Weights of a small mixture-of-experts language model, trained from scratch on English Wikipedia.
Size: 10 layers, width 192, vocabulary 21255, 56.8M parameters.
Experts: 64 experts in each of 10 layers, 96 SwiGLU neurons an expert, 2 picks a token, a sigmoid router.
Below are experts of layer 2 (counted from 0) of a mixture-of-experts language model. Rows are named router (the router's row for the expert), down (a neuron's output weights, with its number) and show model dimensions 0-191. Each number is 500 + 40 x the weight over its row's rms, rounded and kept within 0 to 999. Numbers have three digits each.
Before each expert's rows: "comes before" lists some tokens at least twice as common just after its tokens as in all text. This comes from a sample of Wikipedia text that the model never trained on. Tokens count by the router's weight.

# expert 33
comes before: "1", "2", "born", "C", "R", "S"
router:525423483452479511545471540479453535526439519453530490486503485424557491463443485514548531505506461512476468495530555535456497437522477554505442457477456488484424492575542576532479490474466531521478425525538515601456466510479576459488587454501604494481414515477467480561476498489482480522474487512482500528488495460485516584507508573482481518456436509537429526557476505527513512439385546543505478525530462547544560500467553492485478494486526459484535462477540501553557599508501508545452514497527525487464426405493549524446487509524467471525450459558507567570510512463509534504
down1:535429453534507561397471523586526575518421557560486504439427521514423476448571484537529511499457534546531520544526473509502524555501443476425477418466491522492428483486517457515551571518462550513483533535549438527593509479539442554575514531493482570428529580478523494514493493464455497511513481509516488502490508517511512453527433531467506475516486561553469547538528554491493461482535494442506567526559508472507515503424460431489469561485450514496511506502468471499525504468532519493463490439506505551508472485488421508399469510456490485571521482587460479504459446524513536490
down2:526566509497497474538451474552466470509499452527444511541469559519528513482507502526534477468537508468483492486578513432492470451495538555501483509488467476402444540435466500532521459535492431509530571506529540443544585560506503468542454467528408492467523529550443522496494536570447408496597498519579492467520517491461476532489469521529520567396459492452488441426489460507554493547504482492489469489423507502510526516460518459420538500483488559514449530525438499452459512551446467465523530457491501513509496461526556496593484525497506558472496496533570499409566535459583529509
down3:508540476445528469438485524431536454576510501485471478540542470464515470505493559497540521498498459534535405537469483557572538451436489394524645507504427534499481507555515570563489477466518477548470518494571497463463534496459493479460556413461500494511453479501461424519433517490503544523511467502462457523497532495472491493438516473543508524485561473517473467574457515463495618529503562489453519504558477541463455528499440533473445522513482508458473488545441503506464558473498491485472544457472563506510543528500515452493475505532407517459477451514476546523475503532488601568
down4:565566572473507478493491499533499547532459514499557468425472491469453505595517570500501488547462488439511506500467453532443512427552489461434543475531528518530499546481536487530471476431565513571520528515501495469485463476516508441505503478499462507545560513490437554441620547407567552495540496629422582504503479497537515508494448475497487469494467413466503504498509478555522449484505540409518551530474526460535454535524576506491516513534526528487482482535438478505534543480536520492482487511490454508484486539528485469564592460493494530526513531416513487539556570464476476436
down5:493526499470491507581507483549439478524526482516550477502544483481510519496441471577504479433490438424574491429458536553442490480480539546472452470410470484501582484555495487439452496522416437532480500441573546502462448458479478513515473518550498486567441558464586461503483442451542581474516515431485563478494486423559469460562524505488475423534466503531492476490505487511563590566503502504502560549522465517484462475546476564485490439444531515451538477482477500522506485522536494460478510557487467489520460537511523491515472500517541452500463463508419484430491575464517571562
down6:599457530587440527464450596466508511508488487491456518485518501543522551529542518481509569469473478492598539505545488478452586498521371461498509547456557454511440509502408550573516502500508527494479430545525466468539466525474497530436534525404459489486519452552534584473515527510518465529529542496466520563522515556509493532467487485483513545467441474547515521499477442525478454479540477434500528432553555517535472495515485501476518476398452543428512528499461457504493555542499470519537523427519481525552460509512458494503496506496558439505473488506453441601468469530480496498
down7:536543526507509454459579570444440525535529495519443484508539545528518396465489467512558478457456485495515480494429452478469533487558538490509469480506432496498523498478480551599539422528454437453482465580582525425486501432500546473516512533463538518489599467524457556548526609490461496480562515482481540535423522451555482529552568525506485490493466512524458446518522490480542463465495526517467470574451479487558497512496555479513480457456494533466499486502508531483481480471484481481506459461570531495427570526491568439492499492477567443475440473532491454508580534434490528544
down8:501502539492495465530552505531547521512494511484560452449523486437513477475465519457549504459462486506465532505426533447539480527471442513493557429567482518511490491539500508496519481524544560485463519454529493541494507510514591551523628529569535471516572491452467480515475577590460483475507431522409533493498513456438512478585486456488490515507525564526479470488508484380478552525490558563560490484496504455499561494459432522499526492526400561493443467456529484510489490472453528475580509481497527519520453496556438520538530464509471585446471469475532488569460525492511395476
down9:459539466454572565561479467505478450478592478469459485526504465558531530538509562519507460530512541503434435446485506518468502497525476461479569511563482528496494446489533576470537575484489553444510536559505440542542542429467491511506522473483493561579478489531509526548588523517483516518482461491528503503549443544476477535491534482491550474426483475557529421483504489427526514435515612537532511501521580527428511509507421423463532510438487498448539506461530419477551516530445465576540441505455466526568548535489491532457475507475531483520511497452498577556537519498484527486
down10:463493533498528515528495437573469496505491465524467499517519556512530462562443498459478546487482513503460427488456537481504446467459521468533495481461507444455515552450525464386485572492491509500490518578490485480474521512492485505492574483525456544531516478465472510509563478485471517482537420544440439543568522546492497456484528590395457435505491435432564546563547558446451522462540527519486545507418504403482575505498513591473566471497498474507479548481497560504505533579469469464494519542507546447491465491515639536472517520526485463513547523457483511546489533471524470483
down11:485548531600496467501509531530507503528609548514520551497502490550544482440549437403438478456495501548568556501468522458505470543497473478496494477473492531466465598527553499442486552547510511451576545521449519453482487510555478493495521572485487461538476566486473493540532541500508508559532559529507536474448481493493516511583567519491526503517521561477523504462559463509545448535547489496414512465431426515517472428557366500514524565504473544522481489469453498495492479470521501520456497588541505480485481462521493493457502571514533556421534512513452463484575528443457529535
down12:446478466421503440528599508542520514518459492513492558522501460489545440518456461462493468468505583402520493458446524558504515455448510432480485500547518460547558451508517504456524502482489475528542537470506531485536542505557595504513546471551491446467475488463442530482420478472506481454482516574490551539479543420527538539491452498496544505502537517498611486520476416484447446490463519514512438487498505448491489447559498522540413534442529496440507561533468561544516476499523548559464502364480475459488498527536561531509534496486489555508444490503558437508508558505507449507
down13:520515584511476555491477456570433579497417590492521479536523531444524540470523467497498524563466468525500543451483496493484477517516468487481489581511482458458488496419550498524389567481582498461484462503530485539471473495552488521556510492472573543480492520481522495491523477596511506471591540505497470476541501447513445523504412515498452565498524564509438512501500534433553554544483485528476469535499451518550555457479499442503426509511491443476483518484526497528510548504566495489473431437430577554490499416512542511465610513475559505478490528487489561440476550488474490525
down14:539525522495474503511464467549518456533507516492482456549534535524457458537507533495488512568484567488537484412443538511501586524527612529459539532434483469521478494442467455468431525553530477559471475530446524509464504483509527515471492446562454543538521458555488593511458501426450559524542519457505450490509422491524460528439478488442526519502480488493488556508485471554482509497460578486548456474417492564463535471492479505428476481444543557474471471431550501495525477553499465506543580486532533439511495562524578536498562549529469503423488511550533539495491558574459538581
down15:577518464503448449520498509519475549464506482525480483542498447517465487453479541547499498492430535380517553505438480400494473478551515532483526520513509558465493398495491482484593503441440521485448515470518448488489452456521535509496501528497542457560520477532462428543465539483530540568444488537457502549451436595465475623493492502545449525502462489527475468503511553428479528505477502499449489531504494506483451550499469491534523551469481483460508470468532469463456475511568433438547460482477460560473500437617535488517567563492550506497492508471518538494557460449429529512
down16:528547430514482491454482444483515525513510516481569484525532476503502486495490562530539472575553529451561512472469497488516538424434492492461498472501531482519508468466524455521573472519506525413508488452587550441474589532511514411415480474431464460495561491496472494490556521422505488503504569459509505429476471500528478494508506479489458488510485456432482510571497523450474460504479529482469527534509553563476490463473538565456516475555518480493516483504565489503445442506580521535489521480478541533523434548485468442576519671444494484468538477549540472506542544585442495458
down17:472512504565526558547506464503446550463452472531521551467503518449498508521472457549475518552510528571526577512465471509493521422498518503450517450527502573491477516511575507567494524524497458548491453560491462580482456526505511487565466540463524468543468485501509507449538469505530510469531570454435448505522613502549462485513493441449530520485524571516446562547458491451444454564466503520499535490528463470576469516532495494488440503607447499531467540466538504537466540480500471507541553509541503548525544513414563519470488529521552532513552556476527442462412473445583536414
down18:557502414581484514558589551466516429482498518513625490524453465470553496571516440520525473457421478488564602578488563474489480514493480574496535556563542551490470551518520462467542447481453487530534562506489480520500517526528585525507501483512472482490521521498447503527560477503462479512518501484471507540497465534486528466478467494493543505460473472506502522519550486480478603495522558471494542457513536470600510562439513526461536506491499458442432535455559483457557508531521558531447587482514510531503556560470501451468465533517516575502511508501549508513491422457419495515
down19:543452555504458445474457520454494496546481523527531514460493453496466523549488511439535521483515479569433517517499393472480487527495483445542542462496510557505546478507462467432491512504549500488571527526501498489547528534550474542481598481465489456525480530474530557495517506485467474485541517495500503493633464443479527518439492554501513494415535498542506534528469498595424469499497506426482524452521544456427461445467481511454540545481563568514457482504451459446424536512423550530568455475537478485554503604513592493511572472495504572531511486521511539542530475589506510491
down20:434561525459482496487566476537555520501523587466531540473483514542538470477494501527524495432476488459548496421532533476430477408458437542528499441509504504496488513532530470487458520440446478448541463457565490485500470539576520500503488497456489446513516533514436526406430499555533501451508450463575486511489511453467455527452486526456524567461431543510498506487520472447506436473523433496467478497391475506553528466491457532447432502485544457516575502564560482510526566456457489507517532448521480465519526517595522476557483574526535465579421446470487561507501449483515507512
down21:484458581531540477473464492493537575486554460532484447564444523484505495490565552506391483459498491489471539545554455477515526489505517490527449503471455505490422509470558491513460499499487459471514538489484489493465525508481532458527560520457502471499451516503492459485528538533440452410548502487488497483426496541417455493483433431472490520420559536486475562536428495601500586434542507497562457402398559447579473488485524557503456525527497474492459531476472516443520523514491516466426525476505520511482488558500487501507495416447488451556483548479543507468493508567534453427
down22:487508390617521485518464574521469547543546502459461533524521521516451484474439483460567520497452513478540475454463508520463451543499514531446529470521507507500472497530511503418496423518511509504503496495562499497541477546454494454511518563478457611541508563528520485502477471500526494466546519465509562493491551504459492484506508430485480553590494494472458555496537513577527519483469465501537492544515483426485429483596524556532490506499468493573459526523495538506482410509509487514520460591502434446474543484542626547536449472487484514541421462498459502447487545412506511440
down23:472557458411599535488467428479533548517541481451482495451427515468437517515492496467471477537491548509485441437442538435577466499463510464579492511558479438506472517529475494466521517503547544483507423528541514469504461490497531508480483470575448486496537485491500450560476499485483430475423549531480534450498495433466530510533536437528558454502471465467442512529581481430513536454481559573471498489543455472565540510471517477481507431497497471511394470525487485509456466484466526538571507512501436458467573481486448532508476532507465409528417512515475469500402515489484563475

# expert 18
comes before: "9", "0", "8", "5", "7", "6"
router:528421528495487476519490469429442530545399484551545506448472499544559508460480438545482565526535486524403472498537547519589515509562453502535455477417429498513498498550524588513501580501502467532512508523483494544479481518478476504462525497572512551485512489490459531522482523538467514529407478468532488537523507480433488552455475518478522487454486515554578529409459526539548476565541481507465448562499446583444517435438496568427464469519551489471520549509518432477505482492425507466487489528475511507429450495478546515459536475534520506560479433505474556550508508497581518479
down5:493498506419416531487488481462461429435543515570466493491451505549561507439487553457500488522549479429517505443461519557566497495590522437494439535512457468479472495535456478517445533499480454470520470513493457519576540425509468491451475518524597567483485589475467511503505506493505527496440438509498448536498428496486535506543471442560490518493568554484508542512492449532433486452457464536483546486432516456462526533427502482409465467467472516513540480514546484528514531517499445416425556545492547557514480457500496506502517456484517484473529550403508542553504561523519422476
down6:484529565443503579464490442447492467444571507544491445484469475467446465534476517511435489522509454554380516500541558490513494577517497530573529483477540491526485396489447521469485491455481541589473469546406478530490478504488461572525535518535470511394471533470498504513494503524506492539562501474499450451500522373460521477532529516460488509562494532519533519499492539488533477492528503455487467568457450548548457497506500483487523466519541542508578494560521502526538524543515491477561519508469437539555508503510454473422523523502448489500478500543435519472514608458434516594
down7:524547516402543447404438505471604557497477551535521510548502475506528493504553453445560523459463517394455497516479523564461512463503480545428508465505484512499581521516492506456532478550544520483514524444472581504472452545490486462500461529485505542449492466465521495444478463493505510455552526553475516608556500478486496502513423516542493491553585511493537445472506351529483506557455492460505508533439478480456489457469517532554533425451521524504544535552515596444479468451473532496483537526523470538516489444483496535489532544455514511450541485481475549441532465481495507518
down8:461455442536507511487505524491575486502560523449564515484464484454540498435520492483485493567530489547478481490503552434471522557519468529544481577489606530463501509449497462558484520510458493487459508478522471526519477482463502503475435535601412577475490506411480486502489528432502476461447547568479564502596575478476493515488484482449575489511512479490431401541508507428509533550534514547549527522463459467533478438518541464459530484561513486569510480462484497445535507537522495543518492481570461562452409499514524450477541462556430540452514420468499544503539454508511494475
down9:561440543455567456459585501538480505525448483498466536523505449522565529504527521493526531531471533454525561564470498497496500533414481512517495490510510445494454423512444504540470513491506496565488406496465508468505545547508511409488498543430529533574625515534533519514474469487442534546496470507520519483451506500441506501482461512528435511411500522497539529495486562528529543457479456508463586543500486429492554558483437532499503513454523512509537506493402528542505489474444482476483548504468545549532425551500500441495581506563508426456474536516496495566449496416496571564
down10:506498404454545542468527467532486519500480465463525489470481433462561537461555535495468490451472537522439537549532513462510432457531431537516526485469495504460524530537498484583511470469490531444420559458474488541516550470464508474489485461553511488520486486483519542532552457546512496554509501511503509513566517460497580461447507472448439534446409462480582450523521523433487533558496549474483496541519422487484411544480488471529470501467494481508543416476560517462506560582531481473501486411551412548522487546437441545582525515526486561553579499497515524493518574482518542470
down11:493489578534473480496467533549447435545569448548495531489454509505479551478523521536481468459456522402482506510488473538525451565494451565466488491568470465452498454463506461499549477438504475457486475472561564468465500447524460425480562534512513568469469498508543504527474552529423483516489475516490487487602519497546488596543494467516448459496471469511499569493417468527563549509462500458513511476602484497483519466454484472558547475566555517545441490493509503539462533502525453453569466446525471476623464557435543502399511480467490548441485540495499533483503488500544516500
down12:497491479443480550512423451555519510487457474505556525497490524499452468454505490575513494511500510450445547561512463473565498525401428508540482528484489512540510484484460464502518526446494550466498525512447523449554489507433517522496465493470479579469470498544506505536466533485461516598450519527604479484448499527472538497415538440492515459494496504506481489458479462596428468548489492468545453472486502485573471510496508445497600489461533515571467529438504499474467595532516420538522469487507526456488458464497615514451419408492488428485438525492472462452464512549450486462
down13:454532510444482507496458470465483454471450500512519476504462472421498489493452512482520437530536481548464429524490495460506562448463515476474444495469459492437491559482471496464428463479561505563466442520530554488516525593523554458543544508442546465491490466484567551567597554474486451532460538559539385552475516484451464517491500441474484526463453539510536475558527538476553601484526458417435506471487465460495481455583440425506503535458477543511461468522428542475527542487508481529555531534516506475460439550540448567536494482509522496462460508523496518512507552513471550565
down14:532523488486512513490441468466470476468517466532466538484545531383485483555535482557457512534488508555554537521476586564516540468498539477473525508426435528483510494460441529583541535493441508502538522520451455482582495483543572596469485418523533523464476472472452477511502488490569460390520469509469497471485597448525481528494529478454473409492485533550520513515432513496503466430485519459486468473454507562499507574526475498537555516504467467449497466536612504535454496501512519481430490402446461486517501542499554504535494503449523498564517433440535523480498499439514478451
down15:485540422523498466523431547555468572449513481481564494547510485484488509547500445503480492552436490462519568471486419554517442539515506460548517474486539519561474541542476546511428452444450491457454515514460503565550469460482493488505515515566486450538491459533539465519482510427546498457617535451491480486466437504496476560472590471528432520516473419490439464525497503546538531446419503510550545522546469481530485466465549501478502410483531487589440484510546507529471537452438483457516510546490493423513460553441527486497530554558458468550473513473552499475502566541509450498
down16:471518596425481569555426468517518520505444423420543537505544505519492554470438502533543501435569459533439580466478532563480505527529493525523522482498483499522465536412428514528543505471481495467459513556531418467540494544503522556491510510443489503464515493524496437432524549542497544518528525500545490499480538494530481509532485487529508488471478518579509490459515487474420483509432566487479591504465505519484503512476484500438598497536441458475446463460463465602479578523467457435474543509491518436462547529474498497434427498545490505488562479612501493478460497449513517505
down17:451439479600521533505463574531519516477460486535633420504419495517586426472508487507414499506458497494562588503556479472496499545519476535500518469499492503489483425511504536451505511502433532491515417511499480483478588488499478511536502505507500506530525539534552480511548489419440547476485490477511526514506487505547539467460501474524493527489480509482541510498399495455484475521545452536529479402480543473528564566538559415501489519474528507435475492519527493471456544439460487546487470405539431548495431555466494455506513527535482444552440451536543463520505455570492480478
down18:520514432600495540431471492485415444514473544514490465428480540437499589492470504445524445517501519419470460523559513500458478521533520564533470498552486515495395472552509464517539497461475495559462494470539485443469514527464609510507561522472480539512502480527493480568534506517422493490557457440493515464510535436449536485450496478404467540513486447516524616542552543521513511491465498563485451501474520481527526464575430466463456492583526529468569435468498585483468494487480509526499554463555514481494504509436474492534452478474455485502481445556453537477463512464498487501
down19:585472518485547549547537570563565489501439508488540481533466509499498525502502407478539481465478518466520498505563516541405529502555432502478509538573527457472539539500477470468495517541454498494479457545463489441509492477457533505443497520485512541458510518461470567510483503555520526471448532458511506443526530522472468472525552550576505488512525495483512455578437499474556543527447502526416568546446486467543529479498500497460564473507499488561546527505449438497571475512485489428452551560500519528579498536476483452534484441481531419496474479451515357485605547470564483484
down20:531462545467527508454506493448556472518511493427496516491449466506437534533561508472590517506542556497497455427485511486441503592512505518487550493563567509529587487593453488536499474464515485571434386480526552500554516431539502504521468549459521408433504533506534490458457481454507522512522533455477474501492487463529490526526559447484497475478540434505499536445477553474430561545572538474508476467495537461475570556582534494537508559455521463513457491537492532497474477517536535444429502461487434507586471506522506466537495502463446547510482560519449435469574536507531518503
down21:499530540462542526522476436433486496448538490461504562542538485447462515494528477458520414514480510401455471519537526468480477400562497483445479464501546537457531538419542454462469533531438509495536562508513496517539452505440464434510451453481404482530523453492489470535510469549527502492450474525526459487365512446474588488564559589498500519505514488563465514413472453461491478548541445507537524534492521546422491550529541534539495493473422467497472486532484519511463543458539494532490541524534513466496504442467564457537453558516514479549469518428534562497490505509453494535
down22:532498504492469488463508538471478545480541511488517509471518550508429472526486488445479433533508471469549432536515459520469534415429480578517563528467545493513463474463498531540499490594489496533584466521452508483571558532504503493415436456573496508553488447486499461434546492577523589437454510480518472501511490454497453475528500496500561524474503533545494464502551508506530470420547532513511492457612463479497503443515451552551502538545525555537528565549482559480487506568549557616538449483497438539496484505494424513542545523527481481456511541495439478579490522515466447475
down23:524497577557492453508523552502526534485479600554512498513494495518454465422492455545563588535460505471485476581488550466431485472501553524438497564536542540487528501508556485540527538491601546507510482481490552481534450461470488473484508535421518523534474521394501425424543491533514510470489430433465554539510451537474518531528448462451435525485513525507477412515577471448524455491505504465485480491464472539538418422463469504535471538466442516566517536489516488506535539525545473482441501552477550458459482454532537490467527517511416481534564487534549482539458485490523542436
down24:553534550460540477542534486561545555522449517540530532476525481518515473515446593417468527479500517436490484453468444500532534521509596467543490525475469520493471530475473450450492528417550539435509466539429481501516546515547495472523489532531513476491447458449434551480487529521543449465476517518445535478514479538465563541519430543474506544335528498503559500481456514485520531443581643515540455542445529512512546493484527570525492500531481514483480496497500523529553498544533441413489523471477485500554500481499520459499567493532552556486477495552501481508530512527562562485
down25:461504426562497637512520563516409514496538494437454515492501509446455513548502413487480580513512483516537556512536494498515466501497473470485476566468541430462490563487558496495479494536526460468466448466509532450498506444506458465458588524525403536483528511455553495496487484562470527486537480494450521510475553483422498451517506525494517462489554528472409545453485505479433545481522464563483534602521495504501526478478489507549538496522470540488528504402538481513457523482466544516437520448543491520470556515505437441503516543494416540503415419543507525476432463483493548453
down26:429448455531551507466543464451516533478491440528494478444521493527476559526408455472476495500516504442433490474532504457558471456542511476511504512504454594506494556498468503486511465474487449449560503437535491586463495516443455492425526519457411520498489501513534503465438541549572545541518440503489512484485473620472485492529439593505467473491498459447506518480483533477480513557489533475506531590513496477557460463463505537547373535498425445508498507488490469461525448487525505507516457557459493562534522539572558478503501500520479524557582560530462537470420447493500490527
down27:516440473437461530546452549511529465442515463457448548478457495545521480460505417504501547549495479513511466513519482487524475523536512503572510518511557458520496526507497495511501548543399468534452415542491453528472505472519421517530496530536578501536526485544589588532415486451415433488507517384500492482571474482487531563533491521464477520448482526504416546572509525496447474549473486520538473557522572527494450519539582537415533476461496548489505473520516405460458558501551486484486487547463508471524518478469503535557410548531484504484543496563515476459492473498509510450

# expert 52
comes before: "0", "9", "1", "2", "8", "7"
router:528421531501501500506530444435404582510466492538490524451447479521502527469495469544517571568508500521466518550493483519504437564521418543507360505436483477476493475511478570465497525537496468581431444561518532546511490508502480515478497491472513519502447438499543515504440541479493501519477505528501454525498521473513508567500446589433451452452474537527503565502467534588478462555485504521439438474542480546461546435511492529432512488467559498516529478495539515493559532495442587576491504578504515519471412482463556510479590511542494486534442513512494515534481515509559515455
down0:468464552516567514539570541482545533586469532515529473514525564473501517518428570525459528514464546481490457512475596487476521579423462494533477466479517493485563494566479465510492470457496458436538459515531513468524506559512506522513468454472453511465503520473466463534525476538507505519580449604567531458516483572558502510544463517428480478485514516469449460442579504482564500489488459481513503526535539508526481487456464558496518517453548478430576467479593466472507475520493450400493493560502526575503504500492485474481519436521491461571484411515493495551364464515514511503
down1:541484432516521540506545500524458566445465472499547439492479516502592531425480416469514504473542527467507477445491479478452541514464531526427458533419466533540523418459529451470556483486509460454563499515525540564471492605519480531499500416531480563492527490610465475479480420522470475443502404526485532566577506453467520506493475448486522536558564491463518504521480508506525543462526563488466490465453500501524481527532518465503546447490497529514491538494545427523473456495457470479478515445563518492523444547568471546573619538451514497528518538464528535499542476539491484499
down2:454537522474469437546503473453544532506537547515438527467477506488457493466463504542553495523520522566578480466496445479561523516491490474459550485541490505540497572578580504399384507534488433511458464450515472471498458513516471467526484522450494455492566509470485487495472519451516559544477465477473438464455400492499465588538515518416438427493472456505423415544464470534553506481507476560510462446498530484525429469449487548502557558475513524571487542472484422457443475490497475538563483474521491476484440407512528541504473522510522511533507505493516421476499441463518501532
down3:531482449614533507559570434586475553473579482446503525548461547478508511553468495471509535564444503464493502450449446498467499470450476531535484537467503497491505474580479541560546486446547444527505505553511500535491512500505501441473424563551570514519458565495527429482419479551456468485508449499496414458495400514465492464475508485473502517499594489490544542458459553464503402496474492483523467483535465472478540568428524496481515517479535558529513459487562499515572541485452536525514491512525506466559467486527468499429541496491480485459446443481537482425508499534497416503
down4:514509495429496517454545500573583490492512531446506499521532509558447471431488535514534461427504509409445493498464559546506528532478440490486527490529592476506479515490441490556490508468438464457439501465419538523481486536470537552536470492520476447512483502508546600469425469519501482442550502508450476489487451431491448458530530493460485512523501469514466411541473517509533459481560451541555526472514492432483515518520560535473478451502412449488488427478483500471536420494467564549385505475537541478495494507499517462496473494499454542458457525504539405562532582563459452521
down5:575577456543539498503542477534490519559379486460465517509583438535485519487467500559424544537459527538524454478455494510502515453505619498556500455539528534449548536430481453428524539410506499513463468499481441513511507520534574505532456541542474532454483489481524526490538540457524594497543443512556512518415437444550484514473472495520493486511521456480525491496426492527515482605472521473516563501480536477521507553493484606514512540446460497571502545515557482534552456502486488480508510495561432501510490612477534533505463510506495504501454478482540459517489486518492451452
down6:436534467432470542549485516493507518507491554524499549463515485527552486524516456537513477517509533564509532547450442549493559465469537483445520498451486526443482501591463546575498533482536468548500534447507480480486548497514490543508449515461439427524442488525467500550532458502450534547494462508572510431432497494529523507464459493533530565409412457488521469482516551479562519442504516498493505463508446448489492553482496460466514490530442495503507553444484397428572511473548519525433499569452497548455512497499572480412593461488500520455479397517558425548535498513492456477
down7:520450558556482539474544489514533470472467516473514453423516495455483442491520508507555480512597438459637521467475496544547493511503531498473484505604417543448507502520424521399580478528506533489465496520499459447430414514470487524480461474485497507514547472530475468456581490473494480576518516484526622457617457458460471464464478512498504452547525478577543507529493489503485386496486530529489506502467529514502513495519488429540510473500472528477482521573488466534486500477464534474530462528551562504500506539465541422530516513499434486462545502477522482560544485517545507516
down8:469552466457505483416557469600478509524514429522467527437531433494520519419526466482476555418464454468489466573541486540528521474451446498485521516515458483493434541475560517496583505479504488518553489470493531501436450590529495530524470446425536461571550505541494557519508466490470580471515445521491470495528470508592549484495524528529518547456458510453572511554508446485518473497541523492537509424452458502479543485546488487549501503517472439483447533509453452442461493603521528516516570457593487495493464551550491513474528444548504467494531535501514486455449453580470459485
down9:547500450542442526525542533618428386516539503494444502482447498563390520482490527506453510487501533480568502539395476544539491509522491472494532507534525509433488566484505535513499424517410456542523514519566453484519479558514540485548553474515511540523516444499527485499605528534551467494474568527483451457492488470527503534535527452468567471466508482507533525436545452620473519480445551485499489479478518463488523469541482514512507495512518448547480525466545491527558539484520447499512539527517500505473421462499447499497517538448515534445441505484550489583448491463592535512
down10:575579429492444491458534445543479560520486555450485581495510455531531544508507524538508509493486529521509562479498468452571548490459493508555488492473559486541524484492493528509483487568550551559547468495493416422452509464516488465482450463463521485538477479464533574578506478524494487497509494536486480519423580480541535517537495541442477409516492568456521462547444567604397495514482536498494485397542446457496471505560496473527538524467467520543496534505495443439467445522537520454472482501557540492512452597463460560555530470493510470509504476471487535463531450471449527532
down11:424542497485501509525566540540464417506450483521561500474471505520489566495477494522495468500563465517498513521467525523512484503505434575525515440501572442461461592505540481560513518529423478542489489425473523568535544529492482520522470457491596546543532463448464525416455499530473524451515474483439513504520506530543436480500516505506504495443488535523557392488499444568557457464547478560489479544584447593531484476526520525429486427500484519549501447483510513442537508481482546551448511609532485478466486479544444583471465544548500472525507504506425518503531483500473438520
down12:443500534463515496513471495538517415504453531448525460534563393513471527530473499470545514492498520536483515444524525558540481445469439495477503474617516475478524592462475479493437523470491535442548520480505524450526473440459446512484522499507553429558545486490450523556520549450468550509530486455491554493432503455453555517452539516580494538471565453496444413483543501465445452542462545469444521500478545500466443427526511468534519507508580567517466490510518556531459486464463482492451473553509463491500498458489492500525448533418458565516504520563523398419504506461490454518
down13:457472533487508521463527504442555509539524496545443497457507512426494457464461536510525440502555499528527482559494530583498489490452553461518606494509506555537476509520504538487440483489498526619538542570538483504547533450487472526453490539483512496448486432501513481453565516512490531502468462472381495567445517425536457447486526483545506547431504495457503480509465441543522558480590498455539488453540471447518441466480485494538472447500439544581425507491495467460517468436466515543549456448498452489433509507495490508496487493557463574515517504570558459535467552466502590454
down14:543539471511508533495537459579483597500454504507479519494474500459580429422539585451491510419488450484481494513505527520497494477480477509544516461452541456487510493485521523507541433447496515376482524501459502531496532507501522543450511460527559497509454530473467536497484497470507471485477512490493524455489435514510481440478505487498485456494441533496554545515541507592442471457491408467493497523434502495429513494548538460534496489534504521518499475567533417477488472510498508604525454508602514563531416488498464555458589491502489488443487571379492512444419503435475517554
down15:500481493539490507496493541539527500568534447586508480502624419541470591460514466499488441499465519464472498447495467480523468512519531539495494429533506521484555458455488565468475411459539484505512460554490509452444553529462486461516521496567459473478556578517492456493488456463549595544434457492536498520466489474500526478439578451562474543524514508496507495488480474485496523520585528479479540445438524514501513503406485492531489509497459556482449553489650501474586531518517535489466509517496492479513433504531476464471500456524537569549511558543516439457523520516449441552
down16:480472578543568451515478458516475425488416513469524450512473535491438451424498521499546473457478519417511497479511431471465499520590568495534516480527476486484499513430482529498485450505501474440488473501499512485503508401435476413532489499457532496449470516461555521509462472529420501543442494427504460493517512536507552481526446500504442499470499439529556487574481465491542514527460499501512472483612523586525467504441449500501457465450499472471542497553451472465579539414507484448486475509537473511507579550511510489467417448450475512512461509425453435544513459471579503464
down17:536539530521419537502543548512446489532610496488469492533493471452492452498511504467520443461517516493452526543530455466551459489515550524473508586472471543472459503520455490578492491484488535575496479450496503508514494422470526564485522497651488530517489537556469480540532462492532566549483500494368509538473501438478452516481527525443494523517491564492485521433497455528462485544535434518467493508505501529543532532515448428520461518471508555511478505500527458504385505552545517609532461497477428467491480495529494482550511501568553461529524436447460413489494444524494445516
down18:485390516554502477529561472531522401525450570432555546448470436443578516437509508518533491504471520554498505487557512469477520547505529519536490548465430490492508557473475527463449428499512470481507489508438552526440544460513467517551492471528464473573468527474476550470539505541570442546501516469526512422495507519497495488537485491509494559511568538502513550487455491457538562412502518496520491581556491572503523509501459540474504501437565458514494497453575522499595488553548503426529540446493517500464546465515560535424511504525507554516491461471418490523563543448515436484
down19:499459499491421460489521508470450425488421525502550554517450480451471435495534515458416506468507517492594519475480553478579516538521425552448483560531491477441489547467514481522481519480502470474566490484447561534526463548513580471510479450470542542495502464459485502459500482512551471487568465387519449558508455503512544569524464440466519461516496459465449551456504490537450456481548526518506402519533488466519512490557456477509470517444485472496512444472553518484448579527522533526472555497527615431579481499529441528508431480506469501541470463493501436519504421478489475470
down20:562506470523565469527515533435507538568500419404536502477497569500534489538517458522481485569536483615528453475503573504505523527511424520488533501454509515511460564525512496444585488454527519564530481473426516427513521542379532474494369442479532548474485547507506551474477516503531514500519457506518524449460519494482451406475526500475533454501487501482528489502473509471537552483479457483542494513500503512547453470521453471599436491481465483535460469498466513485469540505583491493520461529493543536537435543424463570514531451484458436549529477492429463430518482480503514514
down21:584508509523483520501533417511545477518534505479521490485516520542529519414467490500475498540506432466560521508521491516486471448457486491513448565467568534496475527477571481599562565442536520543554542477493483519527566493546470515488481520467521572509452468527480493486474441482566522495378471480455560527549497488468514487523480510489490508560549509466494588527480558446479497483560585461501471453477509489436485437559502567523447515522542423537508465493442543453551497420507494461522549608556499509481446533475475572517577527548525444521500505484534472499478402465475500492
down22:501500523561467486423448565417497512510467490529553455465589459426494486513474547518521418477575452525442516512491523475523460491508512475505516484543503533545588498474490514478396557465546493440475555512496462460501482483438503546533526550447582457503420514524516433490529461481525499571509550525517500573524470509487498540487471497522464516495482513405453430471538560537487496462418561429503518441505424495502516539461491538577549533533498499439528475534497529545569548481492475505482541439539482494506518487513596466452485542473522530472486508543515415484510531431429493488